{
  "n_experts": 32,
  "d_shared_expert": 128,
  "norm_place": "pre",
  "norm_eps": 1e-05,
  "tie_embeddings": true,
  "init_std_up": 0.0654,
  "lr_mult_up": 0.734,
  "decay_fraction": 1.0,
  "decay_shape": "linear",
  "steps": 5437
}
Below are experts of layer 4 (counted from 0) of a mixture-of-experts language model. Rows are named router (the router's row for the expert), up (a neuron's input weights, with its number), down (a neuron's output weights, with its number) and show model dimensions 0-127. Each number is 500 + 40 x the weight over its row's rms, rounded and kept within 0 to 999. Numbers have three digits each.
Before each expert's rows: "mostly gets" lists some tokens that are sent to it at least half of the time. This comes from a sample of Wikipedia text that the model never trained on.

# expert 10
mostly gets: ".", "),", "s.", ").", "\".", "\","
router:430443475492477495466512503427485506463457526444477439461495500571540455499487545476476485477559497499441494489533529490482520538501383492517485534523438492502610491597567447546524465464583517547492476514502540450538465512530557522500540498505558428516494470445514494420516528530495471531519486532489515458483484498543442533510454523538549433452555428457503542504454564469547525556548
up8:431480487514474439558497560458538596449536429490509532552487468472483519467494480511556494494452502521500472479535446502537561519486492618496516559499505451471504465440458493529477524517434513493491480531477570506457566533545511525455483459529502449500489491445457523516442426493541455555525441456514641500523484491475495493516530486541477500565500516495519552528466424558541411511532
down8:548479443470501454551586453499509570538428491492475467542544521485510464478512468455490509535462510515586520447555549485461400523496442531465432538474483519476507432489549534566538542526476455503571517510400567482487506473523494446515537526565571541465442529424465524512559468577521464488544533456479528468505437499495493467478453511493466500438529507552498517501470493476495572543518
up9:484488423537413499459459518469513569464510527460531496527515597479542507521486502458447504491513445483446421510532494498468496507513473499480409500516593490503552464463507498527498531554495446453513588490509613548464517530482472486490481465503532496517495415463407513491477527500562473523434552501522567452524462597520534532492508466582481505551460527546443533486509498561475470474487
down9:550446471561507461513459515545489513482524465428459420428454514507545521484482559464565510516489543560498458496450434486491510544493455491516465500478568482526575474519492492494478474503442510513468383471538480476500428495535530556485572539503581474502517519490524532392458533526523458530541489453540504529507490537562520495582528443524455503476508435539425529592506462504532548499478
up10:494489543581462463504485492498475508495543540532531476508480591532453510501508477475509482513544556415599543513483534445445549456400511456478542517528532450497508398571498509493529487508505555474505508490534506472461527506495417532444398518522498539539445495602539470463530460458515506494555461491492502462517491436477472463527503473527480521424483516548557451560480514459576497508441
down10:479526494430485548584574514516484422584481498465465448457530456449468540479500468501545469431528483501457468448475453580551505502583528593473532452453450535564495543566457470512461458405429459517518498529476516535513542511500539521507575535502523483526501428481510491541495534463455481529484508516519425494497514540486492432488554484498495536540503446449531564509515505468511538484577
up11:507497453572496505523450524548495491470519488479528452609510510511552502514441393538608507432492522530468530520536465483555456529461435505532433521478502517453507536532508492470420507504444492406471435483449522548427478462485484542496510558498505529559509475523516491439490434504494538501503449433486510502538484446463532534514475571507496549515440557488528530519522579489539593512497
down11:467574529516469531507569488488471537530503476524463580519516458528452531478530538484456458533502538491553465440437517481523465464493617419492581445436452492498508540487493484573510517465508543524509409528474518462527484496531495453571504504507526494505474474443522555508473461500492407463539509542489481417572535539513448478457465519533491458463592502498539493418517446513571497534476
up12:490466531482564506458541428507500509523459573505483447477539555479546411529447433562455518511533571488524476436442430564476541479484517573443545537464528452536460490552489487473483550474504518528476591506459459439535437492515520593481434473561459524555509494557518493568445524475507505517485521557577466510428481508514470504554528470473512531481517491525476479476448523440474474515476
down12:400507410560517578538487543506475515481510429487504491498466467474510491443455520502584500478433494489480483535436546413458435550546500503512557537482516501554516521534418416462513417540455462540534450492532466499520524505510447497518562499439550459449543474514564502497577507476498464481472514550540512497534513484529501462546492583454517513534564436487483492555497478538531490560491
up13:514480470517467507482546469513503506453524473514473532477414518526470564496573452452477499561585511507515438533528488594506457572544466507470540520501450548508444502538548538504441472495514395497539460449465491560462562504489454511518558503536568505496486509480431511499538533461446503504474495501518468492465485475451482512463492438431457446498532461532512608555549423535534480589523
down13:521469475458528452565529500479453509474493505481583493525450478490510500444417518583453503532510545467514506560543544509484488530481538519527519502566519449457514536552504482431438487463540532473502510530537413531496486463485503512426534397439415512543486505475481434537529484551532508439406505499487517495524581439431540494515531525475526508487515588528550490463436588512514478540494
up14:565549453523439464443509516472437479506522511561413457552541510466450500447461525488472528519497419469530515497557495630531464451509451540500464474517490467482507500530505525558557497486519464460522459444491516478412459546512511571487492500468525436459476511489436530426468456543525488477530498498504494508523561593528575581500527477556448487492558485548462503484535454527555477476538
down14:483465539524484464527543432470519525478517507527513444526473494477464504487541440494494452491509532527507463515519494462500481522513477483460444526509504475438540490481584530566520545606592441525464443532510447375423482517556469443513465494558532451513442452522513504455507503531539558543591597485553463436457429490541499493501476458517456560495533504506552554505510542478502504472468
up15:459531482543497564433546458490466528544450453561482462458527582496512476567494516497539485486448546500482551475532466475496519424495534535473493559575457467541479498464471502521469493516519485485524543576445494476446454548471489538488518541527599543578458482474550447486443482445527525493572459437564455539484466558523502464537512529462529492464451465570516443551459436432457525518475
down15:506530536483565554497424523506487506510565532492585494475546442571466529453471462462485491451507558556442498508524436449504471478505536510482501520471544514524495531510514532524546554510540560477487526407475515529503495496467478520467605530483468451419544545470523464539560517485480475500489515480451521447489534415534507451484506519545493423508406554390471490515509522552546409495522

# expert 9
mostly gets: "\"", "f", " \"", " as", " | \"", "==="
router:401406447484464514512551506547484459455497468501445437507520506509468454494517496555572548479505540499527540421533550492520433522441513459469530468498483514580511481517513507521558494521580504481469550451542480476543412487533500490503590560508527476460493498499518485459487429485492476557455493585564497487492519492500503454541423583529539482433525486580456521524466447547502549519495
up8:520579522495512470590458548486479561494419425455469490548414521471488517545492474523558439463484398514504527473489442458474474462494479460516506555475490437537516561442526508528447444560526471479515556532479546490501502515473449480523510517555484435522515544504526498515472476510495536524512576488472475558434483513475552483489497554487501535497515589496431487503606514453524426564450
down8:521492526495555509477549483580567495429541533512420510488562463529502488536468517449498494532549475524492566465515565539508454479450502515420473455462496448551461473489546530426511547506437554500498533448487542488507621485419488467580437506491461501522545513575463547422535547532406511482494521485490516528536511507464482518488508534533468506485419560484501432454512535476493461499471
up9:428468467540462502450503466474498531518462496531494501571513575506486482537545488447484482393496560502579529507488456492489536510481433599441506458458524528563435516546482536579481491485514493495519501559492440495461470449553473552454520531521529495556494502523448454510544483437560495485525583455518554523514481539514436464507502454484450504444528481628469486507470537518559500456454
down9:481492469460511554421582541578528566519503487456501553512554436530476578528471468472481536446528457437406461466503497473551494508499456582480494555523525470551518562469444514498531520565603545569472422506523488442480495458484502464501507472465493502481506535494527481467490504553491422511533515498502574422458578525499548468445471482468488477451476463491501504446529518567514520481528
up10:392587555535499392567472441552464556524503493526498448507494473467476482495458582482543479521421514488511521536486439477439511480460482523455511546475485510496556406497491476533504534413553569506536489483524527500473529519471549576565544478490491502481506537520489455528522478515446504519470538505484522510590506460480555513591468569499530477441470479470500551425524495508477455521479
down10:483532508514499448396440569526466439451490504515575544514496457524490522445505520452446398478549500516534474494475483486526524502532461538500462515544441492518490511559482501508587434507482487508497546525510477493511545503476533465447504473506486507521487516608423548495553494522473484437539570428574404500498522496496511448451463515524489513485510485516511436515552454484579611555481
up11:517523459554383519502476478549458510495566528534527399493563554434448478486574477501534472507489469547498481467474411523475542507473500548455473495530491546444470490486517512573492562490506541492494463504528571532523519480537456424484438429544498468528543462541561491506519480484523496514512531510515461496550516585542511413560459510475531462449516455559525517505469587418468515495491
down11:556443467522543556465421533484491515473499413539519521532566463543520524502452496416471594490496497509516535514541538488486485513494581454440480472459442468556456529514422511515502535543470550553532532496482446525513423477468525538450498523477529433432539482506497547509489494564437464495555458523492518504412520438472514561507543479502528441533429531449513467573497536526566509540491
up12:482506509504494482526499487515487515511525500517416460461483571547495543547468555493489524632554484521592456560475491443532493442489505437414499474474480527432551510458448547550485467492513475445459506489481512556528452565475476499539503496512557436428465567521435454492494523533522483557425533516431490426515507531570495476525513483527519474569527517468515532465540484511548433504437
down12:446530458529514532560446490513593490484531517508483507485502542441463498500514516508479501463466534624569520536523443515501465548510564490418517553434489548517478501505565448532506467537477516457473569584520454444455489484484471486458528512536485517490439543517531466541579513555488559588482444454526513444490447458442492480564456482509445427521535463515535519482483492434488442468488
up13:444510484509543445466512533551511502426612549536515569521534529454567501495472492444480454517432508518496542481527489504526492492490557577521511476597494516460433471577508540553485531497475477538528543448487400465484486488535460537438476391490525468463490505539482502492493492453514435511472485487550537519497490566418447476530549502471554494540530411505492556467496458483509493506569
down13:474496516534526471551451492504480564505483529484469455497503537458487494540504461468464597575560519479489422494482521468462453532525502473488498454498493516498449483449525549500429568536548552465590529550487476501506550512578498505502439491518486529427503578499453494552456555549461465433478507466579461570485469456467527486537499487512478538438538590496470502396439561503448471498508
up14:517512533491549469531531537522549543441521507549461512499472472501482550582405460462577489530551464509433437496514474528544421513456516452407465515577539479438490521485505442553482454505487553448552570516502591512509595504471543518567426466536505528534523459501536462537514497497476479591505503566492531485496459457482478496506540436480476488450506544489476455476489522480525482504428
down14:540537424501455548468436506430475525534463533532490563499549493499487532443490447526457444519488516505488535485576499530468500523532569490560454455506454535479448444486512501458527545448536448517486465506432467530448564581537491566506504508549523548505468510474586436535486515527521489471508479442492444468476428568451551470433506477513556501550459534485551562468569544460432487549502
up15:398494449537470566503540512482554443529533523533454507567556508488517496496406439521492535554491554520518514482457483575474546525497478506505499479460572448595494535536466557550507512504466491484489523493464519542488457499481491515501461530472491486463496495531418517603471553510487539499481597456484557492430532474467487436511480553464479477360512453559489540482485446513500506506514
down15:555492497509430516562507478536491554523464484507511502434462482507537480475510464493496493513486541431506499519561515511467509518462560485520452518467514447446488486475463507497492488465508485487504509537495492465453481463511490526502454536507500580572451521465471494406529490454562533558529444589473445520581473467543497513508465510487489530567563584551386505397608589484450525466500

# expert 31
mostly gets: "ic", "ult", "able", " other", "ric", " former"
router:489517411528512524506489515466474602570519517491500533597488447514492468499488507538529561550453518527452515539460542424505565514511525515466504489530466543573539461427422498496459483514470405527469510573492488541541500517491478473444556556501435454480483422494513474578445520476468517564482468465560484414442561564518494531539499553458497465529502529459519493461458478486464511492518
up2:506527483524341497520482458486505602510531496505481416457534474449594442519497506527496509536545564525510505515509448447553557486567515506446525486555463522525493473523538517463473502561504463490472537500464514460486525484460513545465512496458527522538429527564449521522431479481498462542497576442484520496561482510494505459534415517503396526439504527467506539531555501538481424500499
down2:540471467462513475551453527540533528512476533537544493453486467514542522443530493501446465423540480536466556422442459529482453591486575539543468533486510464540412474438539449471514526501495529494509504491498549501520553463551502508552514547450514495536460485470545514519607492446462520491477520441429472447557600521430515499520441554500489482488481561517455455495564480455518540439515
up3:456529487472504420494570588540564506464516549468479498456397511465499507544539535548476476492432511461488488513516521454422418509475445498503529545487479456523412540462525490544476502556530525507471521547402445470446464558450539533577513460511465501528517500545549490475558522549452489549485575465485556532494413501488465489481545488511456502562544470493490533526500473520557498442487
down3:445538504507479516451496542510464467520559455536573476570481460477547515459420506524527495578524493482526470605575483421447519563450531504433495514484476522460503555464502607462451457493476472540523466518502502482462523453527548485549483416514503457498464539524525521477543448593513498478472577455545461562445523563462475466483507435510558534513518486497526497498445497498463458492460
up4:493528569530517489479479457471523525497523545571527499473477583520523491569443483537480473424473527458577495508505529466485561461517541475454581519468410473534520557503552510464455518516481513520487561495534471512530442494529499484487446523505516465557545442499518471470499551483447424430536499455498446524461533417550475526520538389491509434530549525460482506545579547550520454487434
down4:484570457499525522525399478526459512438546509560546519526484486583485506444479545481427500467520485539456453557529599503478484514469460465521469501489468417534465562484545513557482587471503534543499493582469493502438461526478469541493490558494524446456468459488538546519534457577509507467467480552484556542471479509468523543493385505507509544478467515516461551536546514488463474424452
up5:515499472503514547514519462522449553458507527442490494460520597536532518495471493536553482474509602518497477525470516450529394450457512506453573563491423473522543555469554557508504469525514564462502532459507481489438462526495471506528518474444529557544486528489495474489511490519417488556495506559457463508469466569551393443457579432469549532509521526466484492491492468468580452471471
down5:515436500458474569510503499471511487488584515493475493554477508520563552506532431556445500520486533452454490485504505541528555568516521523520426518570498462469528478472445517441486558444516467542557470556474520477559474576470496509480558464479469504494483509567499543437505461516494512459542476454452515521497545574450443554544530449498357469515418500483497469473497446472485568550514
up6:466479433516512611502488485501435487594546468517534541511458554578517515549542491542521533514469515547511514563484493552498527483509528487514456510450549529482396562523477553481499527542485532457510532512504470508478535433554511486500497437502538468462487527422442491531480532442451501491580511517486431468515463485421411466471557552482523573568530472476449448487527451533457462479486
down6:471522516547449495520496491526540519531476420464569539424521504468563440528488549447558498500409462483516529455567457390575573472511485498528579504422450534483534555495532530502515458543516405482495465534488452572470496531498456506501524482563494580530458498428524513518515524528560454519441510473491406506545527506510506485489452502439498500525510548531464514499520517502483503442471
up7:436479436453517483415529437536508584539512529487521526513500591533497461498557481521516534584527605484463555531493494474527453495457450500423514531470431464556582541472493502544506517480508554464445565482451482463390499443490499557494513488481519495546513427499515537533449497516462490562508523482528432508564495513517458465458519492455569473516481521557524425502520521486486501467503
down7:475554533595548557474463436521523558537419460518491494439519519456479490492493392509554468524452482542494506477523516468549511503497461517495460510497467520437465430548505487518505500484545548572537509461511515479497439420517561454437499489509502498479410555492432521518473538495517458521526459577571463489493471501509511526512534552508556546568543456487430571508456531493513486552406
up8:484510536515506420524503526510449539574454453529550494509545551598384566503459484537511472444475516479454472555496528462544516468431510493466537422468568457501457502514542527511499551416508538503549460541561554500490478437523528515545508497466526555503495471483508519479480466499505452556503505525461480521460422514488545552402576524506514519576476506505425501441491500467540497459456
down8:476522531527533484499487528515491539443573519424430497429564560520475487476519587547522460552495494455521510538535549476499507483500535515541537409484442524517465399459499453511526399478518535567466459491532473477472516574463506444499575412537509591507494494479464560493519564523482434497484552530470522538445503553519512490501422484480455442518514518536494490484450463537550492492494
up9:434545480484534492494510477525472517437481463461525515500466516493442504473464527481495460563518511529462538461526583529526526542472517584560415514482551490518521524531498563524472482561500487405541559496522452536459521519563522520502513493535511573564531505456507494445510552445500528489543406524511454468495454594494451424453533489477425542522479465435511570442439431488537506453504
down9:545480538530566471513485514504546471494545528505477458565491435573479520530524488524526503429513438482525486502507553491518431525420507569518569447433442509568527471516504455551537516481458505579464534540502545505573520519504487467539466518493480433512577530479530455499455542415420470496470438542492502566575462502496454490478455427541470474447464455481535439499502455556478497484553

# expert 17
mostly gets: "–", "- ", " in ", " \"", " and ", " of "
router:507506478462497502546516446497474427503498471527485503447507438552491418510504515459518523488461509478525505490506500500505431609466466529526469508548531464458480474440485452442568503492593499502448466494464469466540503578493522568552554501484517473524536528496443488423480546511501505518531516511462559551464490553417495525441481467474514623515440464554559435488503599554536523511545
up6:529505544464463564497475534449477447503577491475514472481438476552476544461470519466554476537506482461541493484521460433583505490496521555538431554449428480416488596476576515478476536554521552529573491491494546482460594503598442487511479537461548442481446478522491541446429451472448492482488478507538489465525484480472470474492536504482570511549477515506475509499589536498469481474480
down6:483514518485487407496492511479494520545534419527460522520573490465410494565548491521508508528468475553561537480476475456480485522586497525464522450503532526526529486524534519483580494583464416529531504563515487508471483449517444515515437508586475531504513489486500434548482476424523465548489496432461422484530462481537410441536549454486500519524614501536472470566501464498511454519511
up7:451537480536512574534504562505452533479495445478488439483471571516411502540520476563564525520579463522498560526499486484501507455551506463521541473520537480501413548495484484527489553449502521412485550486548548485452482549540522574533464526457560538581448461490428458435475494593514471526526434415501469532528524517475464470468543510513501539527457425503464499494528526528513436500491
down7:475574433548429510519450474511470524440479496492522461564538521449462537489459496523547524500456484523469428534486506470430462521518567484476561512499446513473480557521474571514512496456491468521563551536579459462488455508474530562564469585475524412489469490490556612503566521471522487484472465492502547534485469406585487454478499458532473510493456505539547480501459507470490485513578
up8:484586433495485528554481586463460432506515500527456548525483502535468470495540478481510440553480487410542467486437561509563491492520480515432427567581501535509509544537492553585494556516514442506502484485499536474432538583538466523566516443447581462554457502498439473481470533487453497497488433454534511589449506511491497493497546461416479501520501469536510478518492506535471486523479
down8:578469620549492524494447462535501537484448512498534455479558512532551518461478484518475484500503538578444575519496484518482536501488556497544567492475506505419437502541447534464486480443469524483491484417545466492472447531478525515508520536525512476449421584504507521473508455532494522486517572500471464396533575491488496566506498484570464528502467513378484459461479502506506544470550
up9:486493482478575499511478439547427540523413547506558503522507539436478522544483543564453547503504461505521520452528478527506513494479499478488578453449504502541450501497531427500510420493542470409417512549491552481546473507490578559537495506500509478555479461480468518541415518483478462523503523561555523489471528479457522494434527446586492529506545496534504482518488445507487364462450
down9:456473434536435553506443529554491414431552480487404464530518510518520426492492582533536533480513487476564479497518489441469518537467493569500507506492508421489533432492470476531511549524462546568563510469537474521490524572567609524479517476500479500491487506429480458464517500453495523475430493472481512466471495572514501525554507520458511628513485546457462486446518465501514545530508
up10:474533499580498528510576452492482489504457491501504468546479453483482529554389541541465501494495508523446473545523465468537535551471525536488484535494535557549504459486491534477571531516428451471508450498544527575521521457530473541512406487478505494552473578499493481465541472566461526430477440500501526462436467460518498434554517481475447523430469495498482522543576529540606406508480
down10:463469453479553561513457564518462556511448488433421534513465484549514470521585480488454488527495474451488459487521535532500401460543435588474539505445404515492489459504441482518504506499450561499487493545539551425505576555474464554480591530516461503568475549538494501543453494461501494517498498507506542489454499530504569523504503546469549440484558484490540528493451521465452470481575
up11:428496547609503524512540434505509550451538448531439547561500524547462592495517426515519469496570573488497469434491400438515443474527458534521453525486534517531518506446528505461496499538410570549533541469550571491501528479541475496540495513447490481492540463576458447471487549516500499460540470496512480489474525452525478464508494468434543543529440486488575495522488505510505518433474
down11:458408491464561459376506499550511445547532566527494537477461506455469456560480479518487504524451518452548569454527536511505509540467570531494483516495575504446537488532467507504475466506525455518449519560501493518541492489505520494474557498484501513525525490522527453568467524462455480468429396566446476554527468524455537568517453483488466443518533510582429517467577497442475512553524
up12:481446416574488492495381504476501464555543505459462507468529509499561493469571528488479484552489471581480523569499467486498451574582504597487577487473508512463510476485447504459520463430505487494520508560495535526524517491499488591550468479484561487539451512550422566444522480502511498552466478504466435527537521417459494509559524564497531496505461447540563467501479475511480471473492
down12:529581494450604445545574453461470496502574523565551455514467479521506510520466461546495575460537529548505503469481466560520501455493516483458493421526496537459505539529474444514522473551557563488474474532492515562451467545492484437537466435473444578501445505559420450540501464506468540502422470555484473481522462505495551494498459531497479493558471501530451515429427500535551495466522
up13:564525472475389470516508509474546466470527505527476521523530595474481444347495489484503436543515509455491506484485463547508480487542546440554492588495483449469507601537550579542471559517503529456446518473492543499543477414508470577541522526491507423523471462452542517516453470454499482570538512505465454552562481498498483487516472537472476479511447482488520501486518517479504505551475
down13:519523508572535540447531593507475449511530545452540530499525500541529481448541534517560484515538494463525518449469548461484402571421465424502506488520539459437499471492520490510498463538486443471465482588488525442561487456574556466504500487500451481526552458472456536516445572511546436492491436553526591510462491435510469506470471557501543522454506447525510509489435541514463509442516

# expert 15
mostly gets: " United States", " New York", " American", " County", " Indian", "ford"
router:518592493449506560459448487474473529574533486465567450442516448481466532461469511499492440516467485495524462526529476530515572480506559455436466548454481507501547491485585433578507461523510399513497493520520516510478474553493478450455586443469573438554560506483496503525462542516501542448497483482433475467521554531532577516472520527486539447568523556470526487527529429515511506560483
up20:498582501534467517511476523517467460481504564544542577513438417532451471532454474479448448527508491534462478534487561554575510573513572488443510526400495455446460559513534451510526545451452445553506479544543471572507487554567523516459524523495506500430461513500516491540447455481479469544521458534459499449477472438581438510518561531430495488526501456498482487481509564526496454496483
down20:496550505465497505436502468475548523461488486555518522614531438485435501522552469493465489578532517494484516480507579554520456496505488516508474535471511468473492463461475487479533442538509513486506508485534500512471509471498524475476441535462450498581566494492512473505504406523491475579477498509524543477556493462572435526415545520433566394588470513418466484520543422586519510505498
up21:519497489462510527488499455428482543542487493466529447551485546525497505494522440410541510519422523544506478480450497524463464463509521489483488539483530485548528572525502533487560518497505462469552539537401552510437485546423458561471534500548520505540507480505579474496373526566518538392514584404439448489503481486497568466527515495513481523515555558552499486486521491516495508543490
down21:501436504543451539534452555505522488423485451494477519557503455519528485445506477521489511495544472494507454454493534622505473502477477438446446549474508453486503493506503430497469492560447568496547517536442544501545580482450495531558503552567488423540450534475505524443538527470472464523541444512488577551575409440520448496503491524526556464481460484575500536486505546499483528456544
up22:503525428555533438489461450508495462575452496527537567453465585400521576511457544523416493468446442540522503553456477547485553465528494485496472534524482528525515491488528493511487470427558449483468551544483544561528558495569520481468452452560555485518496469455475492535508435436541535496467535475515494405473480500501468488541445446492458501502571510492560503473526460549526519465535
down22:539518410467528498443522505513495385533438468493488465463506564479544513479473530482502493558519503478575401529463445546526452518550489466433503512555529483482539550545438484474472519564467516512501492523405459527577531503468552524445498489490566538516529465499465475539539521522531448480565485516498538515433490502536518552517550431559482487451531460545461538532479561435457436515508
up23:432424447554563478452435511532491497582505549525521500512520502476418470455523456511437507506498471591526540462541464429461546524527477437508513518496488496529502456492453496482499571565425506505512521485472462531564552424504468474527456421502535527549459551545448469461481510552561581459542565550496530519504477455477514468487424562469483474493494508561462513472537457501524499521555
down23:447485476551576450510491504453585507441486460459511588437486508554493528564450530488475545499520514495506587519513510506467521518468528532427447452513492479512519489479525517489506610473468604452488470530545500574487464445411475468472502503454483580492477533484480532602527550507542522444447491503472485495486508470564491505520437503537423522515428497541486535462514494491469438531529
up24:480477462455551487514436499463461504491529461550508483522540576563486483446443522442510493464445519507501503552518485509536533468436564433474463447535519473429537416491513497495560556511547511433567486525508548483534505590494518498486507475508582532450545525496451447483517448509465566544556537489482525594552502511559496532501499485524480493488416502499556517450506434539462473460396
down24:499493490478484540505483498471492558509508479544544460433555356503462533433554531474503495490483511535499489494507528466470531502550433479548495564453481489477579545510470506567480450519502511462607566504544492409520517459553475526570530507509474419467505407447507477514512457513468494473480506512494539522538533511441518467458562560468583481538536540480553500507432464518443533501462
up25:463487432436506475483530505459523539500549444496481559542432500469513602476467489488559538523540441481473493522544445483585528523529487539502436551399476522563478524493513516423512476564452471535434516489526578578458538506533441458484544440490489488501502565540508494495428475497420434482522449428501519508532520529567537514499492497523485481559434514498579532520526532480492512500489
down25:486511541537595469513462477510540441490533503469506458532506475525472499553453486448448398502493534500529470455515456468457514523498468556460466527510511554497489559495457549495482497564543398507469518443572473545465511499527533430444478433528476532529485517452530516517512455592470525473431507537579469495603521502593575545533518490520491499496524508468468467490515515537473446407482
up26:470563485544480516513450532567415588509486501510546446511509491532485544517527483524508500568497510512471532506481476540424502478592605489501613493512481500486491518440546445555457521561495454493580509483544517426568480470429488560536555548523482541522500489463515457484494475452503523493510545469473478497450467444467538421447479475502548505541459438536466445492530521495508436457459
down26:457538519464502516498483480423510467545468569499531437565464472476492452497533484440531536532492497567484543480451503440574483493523511534445483472482471574528520506552537551499501561509575469426500568519466514465424525426472550476516441534566509501484540526551535476447538437523478520504454481494486448505534455447465575569545516484480498486440570507517447505572445503452470533524420
up27:487492454559513555473546446435522453537546471514479393500496481542522505473511454465499499515490477488520478511522441540452523571500549511534456552507426495575479485495483498559522501495548482537530505537554532482535499576563511564480534450495518518497505502467573478452478550484434508470445585478431525573507537540507467512386495517470515456510520510463479479432490549522388441450482
down27:554515486478473514542493485606449557498459543576461557522481528522440499503466490560372505509559560480497488533502526460513495434421467527514484476501520542476483515534521556449480524423501550526503485460477480524455452557509468491516490541492504469480454486496471491523501428488564604513545468486550507384493524509453520448539486447515473554438496542473508519560522496421467523542483

# expert 13
mostly gets: "l", " h", "h", " sh", " pl", "pl"
router:519426491519506532588567505526484537469421536554527481468498455467467497485432539536573521508506528546540543474475539550478420462454519556538598441484467551546441531531472521455460493486512518438528526503472466531506491467454502489387438489511462537460484536458556477513555510464551517548530501515502461459496494462459512514460516506529514593458431531485536541519458465572545478445511
up1:500459496497525487536461404450440475456491521450466550514573501550505465488487497498500526576497518481461555542463458488477484498476552588457472473482433465462519517527514575528502460473420454519470461513437519527522533473464493588468451459471501505435467549543523496434500538593496436452573579460428556562527495452517522486541547543536520560480523510531496524486494517454456517515555
down1:514482425434514538461483410534498474506568510483532504505462463470495520467492515575465558629511451557475513501449537521471498452504454534536464500550452508453412464488500550456491481511510530433505504484492485452471512435410546565483498490425501510524442510540506529552501549493573513537535490493452490505444529484472449566565526487518525426512537539485495511463498535548553551585488
up2:485450451541490514508483567452583489517510481499441476427506507552499491484506451514503529545496466510449550538556464531462550441507511541495432496488513473530510487424480600526523420492469506468524525476509570557419564542490492506495541527511457517504511470461483464475463427510545528551537517414403450507616467496515491535430428503551480492499428511570495529518525483550480499501503
down2:528438463518533459510597492437432436451454459499541532492491543491489536476484539501602498452447525457578469517486498562419486444487477493510556576469514603462485604535548450483575522482439474458490501449516555545529455507427507495549536601503520463430541501464529509529508474474452475464488484504492504494532505507450482466514531551464476528500526510514466499512489490544544501479482
up3:469521453497533489536443519552508530500538478540467570513483517529454496493511496530603534456504560476530477470522501477352488521579486541454467522507512507476436543506457516470454547509523499489561516480401553544438511472544528548564470492508534453461527449474521515574496486528474486561486508458551483516516469536498448529462562528427516438500468478430550499463456514411451524550494
down3:550520506520517522500540582560495565584517536525526478463520454502543529471511456562494533444451508490565521536470475457478522493502478497456430529560492578510461443506470579520486545419526609460491424479463513445425533476505530541558497467486492459444510543551388473513452474530515424482539516485488530462499503507507505534422520497511516456527520516472431539428494464513465499495525
up4:419511478553513458540545508503456511523473512477419512435555476480433509505504454509460452545511526501516597374428531526470484497481530537458481502426519482523546464533449460573476530422481510482485524502471457567427438468540545503504498494556481519518489487550543568515489546488507515524556519512482535500460493454473576473547516437472554514436550579484517521516504461514513500410505
down4:501524472508500493539506541565501517557501440481500481518404500491506472481513556510461525537512462490490477473541516531498433504441373496464555437498477501583519517466513496508469580552566450523504464555483455475460506501474519503498542564428544547501460509420566470489548425477542515547468488547501430484455550506540466511491463509447542604518466501502465537488483571516471535406508
up5:500567504514468510457477451431417509501492545428492481466467553540445424402436503532491516512592496464438580508523477547480537585509534593494487487458444439438545505558530554504503557467487476437545515523497471484546516501490453471505538461533436559502452470517524493434516467490551558465592477519492501509504487510484481478550514511516518539521471567513516516528438506527512448456482
down5:504473532517498535476411509497513503490425507496494427489507432530487524555441472479503496468477407471530524496543532504488528564486528536430568466485494523570453535493434519426494482548495414463578494561483479559522538458499473490506523479494576463511535444518461514561510510513419510556513512510527551493479482577518574522438579498474445482507549455538476453523440451582499463531537
up6:479530528589457443563448438560416549572499504535482527501492511529427494496476505480551502458454510504458520482518461485541480505382531477463545434507553558553498464431520397479476537473506515516516485548521569554471467463442494521514527510538471466494545451547562426550562505506485434461545529507512544529537485494526455445510557466473531478542472520435510477470522549474461493510510
down6:444467427556503424503390502508546476507546538544560420456535471501519427512440506482539493485446511553430550505492492562474487619477559521486492562530548506504577532529560516510514522462488431482466537494471491529506468468519505417505531478514508452470546518534518509527417506460481507498539538519470447486500509482471432510502510438552522554495462415539556502547466502540532528460517
up7:532535516536482492520590466465473524462458493540512464468491483522541527549456425536551527494498428439524496404509474440501619511499542458503566477522477416543552511527583490492458570467421458557502561476463516557468466552531416501445462540554453443487495495491481479541462505436485502474509534507504495489571492504499498492520446515517509513469518473509445538419480467518497503579486
down7:500483521478499509531498521478520492514491473533586522461498468408564502492459429501484526572473536457490534448486468416527534530533457510507479512497516486538568513497517511584548469395435467479501449450559553444433477490477573455467445451553489436532515478492514535542472492524554421504487507523518469540558559436558436482584540510514496463510450458472492539560528499556526529512467
up8:419576496586491492551579508476495515470519496541526558475497495482488570476449469484453444372498491499514527436514491461521562490538455491435498469465473469465498529477559529488511439516459493437488491425442486503555495583544525427466529540576475503515535545532513438479488505485521498488503546490508559575508528452520585521508481412513506487545544477517497519482535500509448536506417
down8:497582490472528494472487525625456478467523483455496496538533522534452487467556508535536441439576505513527492525536561492515524456502565502536527527456548559478510435498446464514507488470455544544492513540503521572485515481475489437528528437476538523478508550493436504432460474559486504498510513503553494453625500490441446494481441502484407520506525526504480468398448492465547553496431